Experts of a small language model.
Size: 12 layers, width 160, vocabulary 8192.
Experts: a sigmoid router, a shared expert of 64 neurons.
Training: a variant of Adam for the experts, 717M tokens, 5238 steps.
Below are experts of layer 5 (counted from 0) of a mixture-of-experts language model. Rows are named router (the router's row for the expert) and show model dimensions 0-159. Each number is 128 + 24 x the weight over its row's rms, rounded and kept within 0 to 255. Numbers have three digits each.
After each expert's rows: a language model's description of what the expert responds to. This comes from a sample of Wikipedia text that the model never trained on.

# expert 25
router:113118127084133139136117176150142145101136120098200107177168135096103137138111089138101138115135142148121140119147104078145139155134113148078100144110112168160115056129104146101130111105170146085155121130149085126127132143157147106100166128140112138126152106157164153094115125131114156103139120140121074129117128133124115151098139126073127124163152116142147135156155103126108120093089135158110091126161111159120143084132111121159161123148116114114124091141129134108170142140125144
Single capital letters starting names, initialisms and abbreviations, e.g. R.P.M., George H.W. Bush, D.C., PNL.

# expert 51
router:120125133119125144138142148128122159094155138066175107161149090121099135141094109124087119135157118135107147142111088078121084134144100153082099103163114121154123046112120142133145146141153156110166096103124099115078117108137147082109140105123124116095153127130102149122128123119119149106160099140126102104112118124137104098080139106091097117150160087115173119122127121118147111099084105159140115139150121131110146090137095144140106121142111144133111116114073091145144144136134151
Bare space tokens, usually before a number or word after "the", "of", "and", plus the prefix de in decency, democratic.

# expert 24
router:099139096127148141145133116121157149129142153128144116168147091140118110131078115167100139147149119142097100152149078095123086155149128151119053104148126123135134099098121140076148160125146128103144099162114107120163098143129147112119143123150124154138106123161142148134150130129066144071083086176105099108117112161118128121093180104122129139143114103112128100126135109115113128091098118196127127113129130142144126168122116103142181109142132121104109095130102088125127134134116135
Past participles and -ed endings after was, is, be or been, such as built, opened, published, used, consisted.

# expert 11
router:130134118078129126172121158147143150108145122076158103156149109131116134125120126139095141101147159119112142130139093121152109180122089144114129144137111159128127107143102139097131169107176147084138125114163132130128132129118168126131176087120098175105169097147149148112126137128103142074116083130113084125112115166119125090108145125080112122114146121107129136119161105098109108100116112174129119145208115141122101092172130140119144107145136148078086112127115112139157123150118120
Sentence-final periods, closing quotes and brackets, and the line break after headings; also the "ed" in Benedict.

# expert 18
router:136135091072156116132126123123164153128136148130190149164091118116115096133096130115102126128188113144133109158106107126147098141121121166099126123143079154157140131147141146089128140105151150094149122121141118140139087139097127109121166140128096122150112106098106142110154150149128172126164097188125129105149095164165114116124169125102103124141131064133153133126128113104103120119094076179132092133160142123123113163135106124143179097109110095126114115132143086114147136110142133
Digits, pipes, semicolons and dashes inside sports statistics tables and score lists, such as | 3 |, 2–1; and —.

# expert 10
router:151146098113140138137136138122148191109135135138160107163152133144113121142117106140129103070121125127101120177123075071137156144135130134142091133142106153111133115143098133093147121098165157096163096180129110155123117125140161118123149131153106137112131102137127137120118120173099150123127107189104149113143084156128098103117177096085106102130117134144122148107164126127130095128088081189121141138183083140134142139113108132176139138142142117133095121151093134143153118132114133
Subordinating conjunctions and clause openers in narrative prose, such as when, while, before, after, where, because, plus following verbs.

# expert 46
router:160145119119140114158116180167124152100142153103153122175171109156123096153121114148081107134176152132105109145115069128134094170122112132124101121136127132156107066109110162121157160119132167106131091135132103129131097164136128123094137099138120123093114109133110163139139126150086136106089121153082098097147132127128097100125147122063104130160159132132169135104144145089107099136106105153134129131145113120136114140103127119164189102113159157130125116149103116122145155140148129
Past participles and adjectives after the or was in media text, such as released, published, cancelled, national, local.

# expert 57
router:139152118095130154150107113107127134134107150141210128140128130145142096148096120135131127100133144139130109160127113146153104154157130125114089144163105112149134055110123120123132108101150149132184115141110124160157087099125136135137144126126117179112137125102130151154117151124109163090148083158117113091112095114147069131111123113120102123145156093127184104116137112095119151114102101165131131113138133137104118115153072130159170146156141139172116136120126110098165157089117173
Inner syllables of proper names and foreign words after a first letter, e.g. Ar-ad, H-ens-man, R-us-sell, plus Arabic letters.

# expert 20
router:143137120094147144120107149144112156112132121137161142161133092121090142139104132155107146112152116152063095161129105127145130154100123111109108135151080119163147081139098148132128129083147144112178079097168125125103113101176127140144142161138094131104143083117140135117165142131107123100149112135091103103123097111121107119118111088110106157139161109154184112090165125137139101147112110128149129143149113101143160136118105140169185110156146159129088082139106116142127161105128127
Word pieces inside foreign personal names after Na or Ne, such as Na'u'man, plus nationality and state words like Indian, Japanese, Empire.

# expert 34
router:163144096117159136142126136118133147137138131134129177188134112114140104122089145180113110138161080126093147150137072096127087138143121171096087132135091116139126098122134158089132128125148152124153134108109098110150095120175181122097139098131099170107136099120107139140145159126128160121106072154077120111120103149153128113098141122098094117137158117103150134108129115087129090108118099144128131117148146153141153161123104124139170095174135163128092118132103131098127117140143143
Adjectives and word starts after articles in prose, such as high, large, strong, military, and out- in outcomes or outputs.

# expert 42
router:143139082116104112148125087117147157111167137143180128151141134127129158151126129118098117144150105118133125155109090121141116134129087165123116142158123136149152101125146208111165148135148153105142109112107141172145113126145142140125111113130091125152135115140135143156142133147117178098144088180113094128115091168129094109106145117091103120141145114129179161121110081064109116101107126143141101131165145137098136124163116164122186148113109172146126123100105106107115135104166116
Leading digits, especially 1 in years or codes like 1913 and EC 1.3, and word pieces right after a single capital like F, P.

# expert 9
router:142125111071138146151120151182090145103139149100158143174124095113113123143083129159104112111182100148135130139120061117137134156175099125090131117126134119134104080084101129099159141112134178110155102149131131137134133103127171103084155123107136137098110119113135116109133112144068164118112100177114088138143110122145087133085165100105106120164159115134135106134131124147133113104093108140141084122132098121148113100123123126139151101160139114099148113119107115109142106125126151
Pipe separators between cells in sports, election and discography tables, after team names or years, e.g. "LOU | GT", "2016 | 4".

# expert 48
router:086125109072149146137085182154115173106127145126186115156122129131119119153094155136109124105160130182108134145116127119129126157100109142102125135140128123133137070145150162118150124135122138104178086120160156140121122124119139104143140112108104121123155083137170140122147102161088178100164071155114112106112109161141122123132154129100094108146144127125142112135124120107158100116098081111154139120176096135109143153101127167142153101129115175085113105135122147115140127138159136
Middle syllables of split foreign names and words after short prefixes like Me, Se, E, such as dra, ba, di, Ro.

# expert 4
router:164131115089128110153077126135136148123135126143160140142168103109101142165082119106115125123149173142119116152118124089125062133137127150105139143127080157177128050126110131116126129121144128122138129152148137144137119143142122116116136110143125179125106096128168156142121135147113152083113112156105090147128081120105093125101139100082095115160166094097181120118171073098118134105108129136135130145167147146133149123117108166137111114143094110133112119124088090138112099138110136
Line breaks ending lines in infoboxes, lists, tables and before headings, such as after Scientific classification or Personal details.

# expert 21
router:125157070086136147155120126119123127140132146132172138161135112111117107133105137166132138135156123148083127161129107110181103149172115174133069134165142126151116102104114155138180111069162124107171111139138107185117121144141132140139171161126130172109142122137176166134140153149134161137093110118143081134102104143174104143129121104130103130127150110148154127095166107115136144133130140134098098113122146145141115108118119142168187115105132118114125107111083135114142160115112128
Predicate verbs and participles in place or biography descriptions, e.g. "is home to", named, located, attended, plus infobox labels like Species, Personal.

# expert 6
router:158156104097146089171118118110127141139123132133135135149142128116121129124094099153099128099149128116100110159133077127145108164153133144112080083134104156118126089068098133094173165134153158128158115122148079130119108111150175130123120112143080163136089127108126176154127137112097160114114089164111092140146130131125085122072152078117139109138143107112120102094139108126137104122087115173118101104127152119155155125128124098099148123121125117144127126156095122118152176100112125
Word-final derivational suffixes forming nouns and adjectives, such as -ation, -ion, -ment, -ism, -ian, often followed by a comma or of.

# expert 31
router:154131077061111090160128127127137158090150131138159147169132109157101150175110126129136127110172108130115118154124091105136115139147100152103138145125128121154110088154101154132122150097181150050172135137126110167147121140117162119127119108132149116114123077114130125127164124146112190118148097179127129107148136144132088124127134075136086127111162098140132149130110103096135098144098101129134132157166124103122130107118102162133128101112149146147088100137105109123142136130121122
Pipes, closing parentheses, semicolons and spaces ending table cells or list entries; also pieces of Latin epithets like ten-ell-us.

# expert 13
router:114118096055152140129144137132166146129120140103187128136136136132103090137089109134083123117155116142134120162133109138133090167104130175119112123158095158165150115154134165085143131101148145122154086124143103146142084136112128130168158131137112140127102095128144136103157142135113155120162098149104111109125075178141133095116166096101103145142144080128131136113133098071092116141096110171130119116167135125087135156164116120144151127130130103122108109115138100116172121140139144
Digits, pipe separators, dashes and blank cells in sports and statistics tables, e.g. 0:14, 26, ?, —.

# expert 12
router:132121123099139162145107121122114180100110165111148090162137124160129129151099114115106136131162109159079136150104086123151098187139086144117117110122129147108138118136113121098130167144141126121159125124137082156136088118106175126136152128137106155098151132117149152109127082140102146074131092148161132114137107175120074106096166079108080102152138091098118113115149133111145108102100110163144132113162117109097120103172124169134152118111146111128088114135110105130150143113127131
Sentence- and clause-ending punctuation, mostly periods, plus colons, semicolons, '". and conjunctions like but, although, while.

# expert 1
router:121133077106123101150091126117145128114145152126155105155103119138113111140104126122115096122120145116133121126132117058128132175139137181127096139130097134147139123108114148124158148125145123086200109158138146149078093143148139108128136120163099138097109121149154156170137107120078157074108093139084114092145115134139089156085119095128091126109132116150123141140143118075116099098090082188093115144146125109107123153147110143149129128140100135134145117138127134122174115128156126
Auxiliary verbs and sentence adverbs mid-clause after a subject or was, such as had, also, has, not, would, first.

# expert 52
router:119115104099121114135126160140111137145162144102165148139133102134101133126136127151139105095152158094094091139112057123128111170120115139114105137142105119145107118123105133110174145100148138120163109123183113141096109136139175143130142126151092140158134141128124160123124137111110150103150084168097095139138113150140088088106155120066135121117132111117129123086151074130118070122097134158137102106153125088120140119127119136147159146137131132143133110102042113097173156119115120
Country, state and nationality names and name endings, such as German, Japan, Russia, California, and -che, -ian, -ov.

# expert 19
router:117152083082149151132097128133121184159125137119169118139107124136126116171117142181100104105185163140104139121094096114152101130159082152096092152158094146133140083118106169095125146065140138140188118119171083124122142108132154127120127113122124141129130120112173137138170113104112146098133099144126123115109130133129108136094131140137090173141141086124133081112131103133137124114115106149119082132135136098103132091117124145114173128090101151145110110132117124123141144121092128
Pieces of Latin taxon names in classification lists (Order: Anura, Araneae, Chordata), plus many ' the' tokens in prose.

# expert 29
router:132129099116124169127155137132111145125128113131180116153154125124121135123139089154104091144162150102107145177134125127176121128125122153078113148144115130145168104097125125119165129111170172125135118102149104133136085104133130125147147114154099150102134117131123184114132151163083148079172096154113079124103088149139102096116131096120117151150176091126155108123153112087112106111102134161135106124175096144111115112175133126150162120151135130113108086111136118090164162134138147
The leading 1 or 2 of four-digit years like 1966 and 2012, plus common first names such as John, William, Elizabeth.

# expert 41
router:154142079087161131163100124127120161140126137169182124156138122100160154155095136135137139149165106133122154155104091133131097155129131149120121093154100091173154076112140149123146128128149147122183077147097141164165076146140157136134143140135123134084111120121138137165147117143086182113161118148112111134106100130155080126095120125106107150120161111135170125113141135078114131153102125123160118104135144105110126126129082142159151098151137172121118138131136132123159138103136149
Second or third pieces of words and names after a short capital or letter, e.g. b-out, M-c-Laren, inter-di-sciplinary.

# expert 22
router:125135109073152134159094150133109146122171113133161154152126090115124141155105130182129127114126120146103134150146107129136115157149118143103100155174121149147120098157136166103151121121159133124165100111177144153156120109156126142121121113173042133168120117152129116100148150151109152103133058206110132128104101125133101126115130112096099116132116093147151144133127107129108107116093079143097095122157115126139129121170116134127165116124150145150128116124095115122114134157149098
LaTeX commands and pieces like Delta, sum, backslashes, and scientific word parts such as hydro, acid, receptor.

# expert 35
router:139135081077153127141141154154128141098110136118175104144113109172099128116098094108112105129172146165077104163113094112168116151154154139109120105146110141146156122140136151127152111126141150062166119126149112137134127122108150149148155128142105147137140082104165164123127138111119167117144079164148103116136081183149099100129108106107107139123140098150147149136120090109102137128108111173135115131178160132122131123132113138138175114117145153145108111086134072128145151126137113
Numbers, pipes, and labels such as Swing, Majority, None inside sports and election tables, plus degree values in coordinates.

# expert 36
router:139150127090153098177117137109125159109129148125184119141108135122088107129113117119108140138167161135128102160116078098121073193137130168107097116136121133123135117137092130071174136086148161120149115108161106108117113132144126118119130107153107145120108128121148142128163098116092173111109082138101108102150132108128096150093150114110107100122172128122136110138143086118155124151082096151160099108128117127150147116108098132151207115129125114135089101134127129131164145119126137
Final digits of years and numbers such as 199(1) and 202(2), and second words of city names like Angeles, Francisco, Kong.

# expert 37
router:116135098061146150166108140137134150142116134115155113182130125137105121143086112146105129104177119122114117163117071160138116174140114141094149106141108144112137090114112142087159113121129176136163121172151147144168109097121137129124139086108103137128089126108131119083130129156081189104113094188108112144157108148133093127107170117093110117146129103118157123133146106099132109126105072155150102117159122126124095095128115115133136133152147137118147113104106104129148114129146149
Pipe separators following names or entries inside Wikipedia result tables and medal lists, plus header rows like |---|---|.

# expert 16
router:123146078076133144124115145124103143141122124112190103166136122116122109138102108106120108104169116136082127162124112128145113149137110125128132134171100096188118078109120123105176137100130156119142084159106139158147112116119134105148155116117131168132121124104129157156117155169087172139151083140099117120146099141162120123111149131120102143140131081109168115102146132112081132130115109190114091103146156125121134119156119101175164091141124151115129132095113108116178137118124148
Pipe separators and dash rows in wiki tables, plus odd mid-word pieces of names, such as Am-ol, n/a, Sa-gas.

# expert 17
router:111136082101120153175137149144162138158154119107190079139123142093131115130125124122104124128149155120149144155128119112144108191129124133087103147137114117135125102132116116113167157103124167145152137119152103136107134140124162120110161111136100188118133092121192137134103114145118165093158119137123114128116074138135089116116147118123112146169159103100125168120138103110145123104086123179121086125162136150128157138148154129143174119151115134110142112096078159136151144150154167
Middle word pieces of personal and place names such as Gar-re-tt and Mil-wa-ukee, plus number words like two, several, few.

# expert 59
router:126157110095152129150116169134131162126164121098178124159106105105077147136102139149096109136178123128155116116140057108137122158149101144118121166138125097162146058096115140127156138096137170129143126144144108161146122109124182100091165126115143109110101111143142122117148111123103173121124137155109083095116116138132129139096167106109095127160161099102138102145150070127117136120075116158119087138144128124132166102134120134156165139148103122126129126113115126109138138132156142
Words and line breaks inside or after wiki section headings, such as Weekly charts, Career, Early life, Final rounds.

# expert 8
router:097123096059153128154123140148131133138143146129194172171110132128122104162118134134103115110143116138101139154134108129112111152134108147122067104160117167165145070133127162115162148100136128102187161119163132156179121144149115110106158121135099131108148097169167131120164125143110172123132099135101104109111121140154086103122132126098105149126107141119147112161109105092132121101112112152096103145123120132155165154162124114127143118122127162124103085082104144103116141125140116
Characters of Arabic, Thai, Cyrillic and Japanese script inside parenthesized native names, plus the piece win in wine or wins.

# expert 23
router:144126115073140151150126112107115154113103120138155079164115120164122128145094112133108109117173095142097159166123105121123088154125109164126070125170098108150108101133112125128135119134139123103176085148115131132115121117119126094134125140146106106110154103098130119124137161151112145114144108173086141086130108132154086099096105101086065138119150084127147125102131114128095091116111101138147135141153104122146157098149114157161184116140148158117086115145139088136168141131142139
The word from and other prepositions (of, under, with), coordinate seconds marks, and inner pieces of rare names or Japanese characters.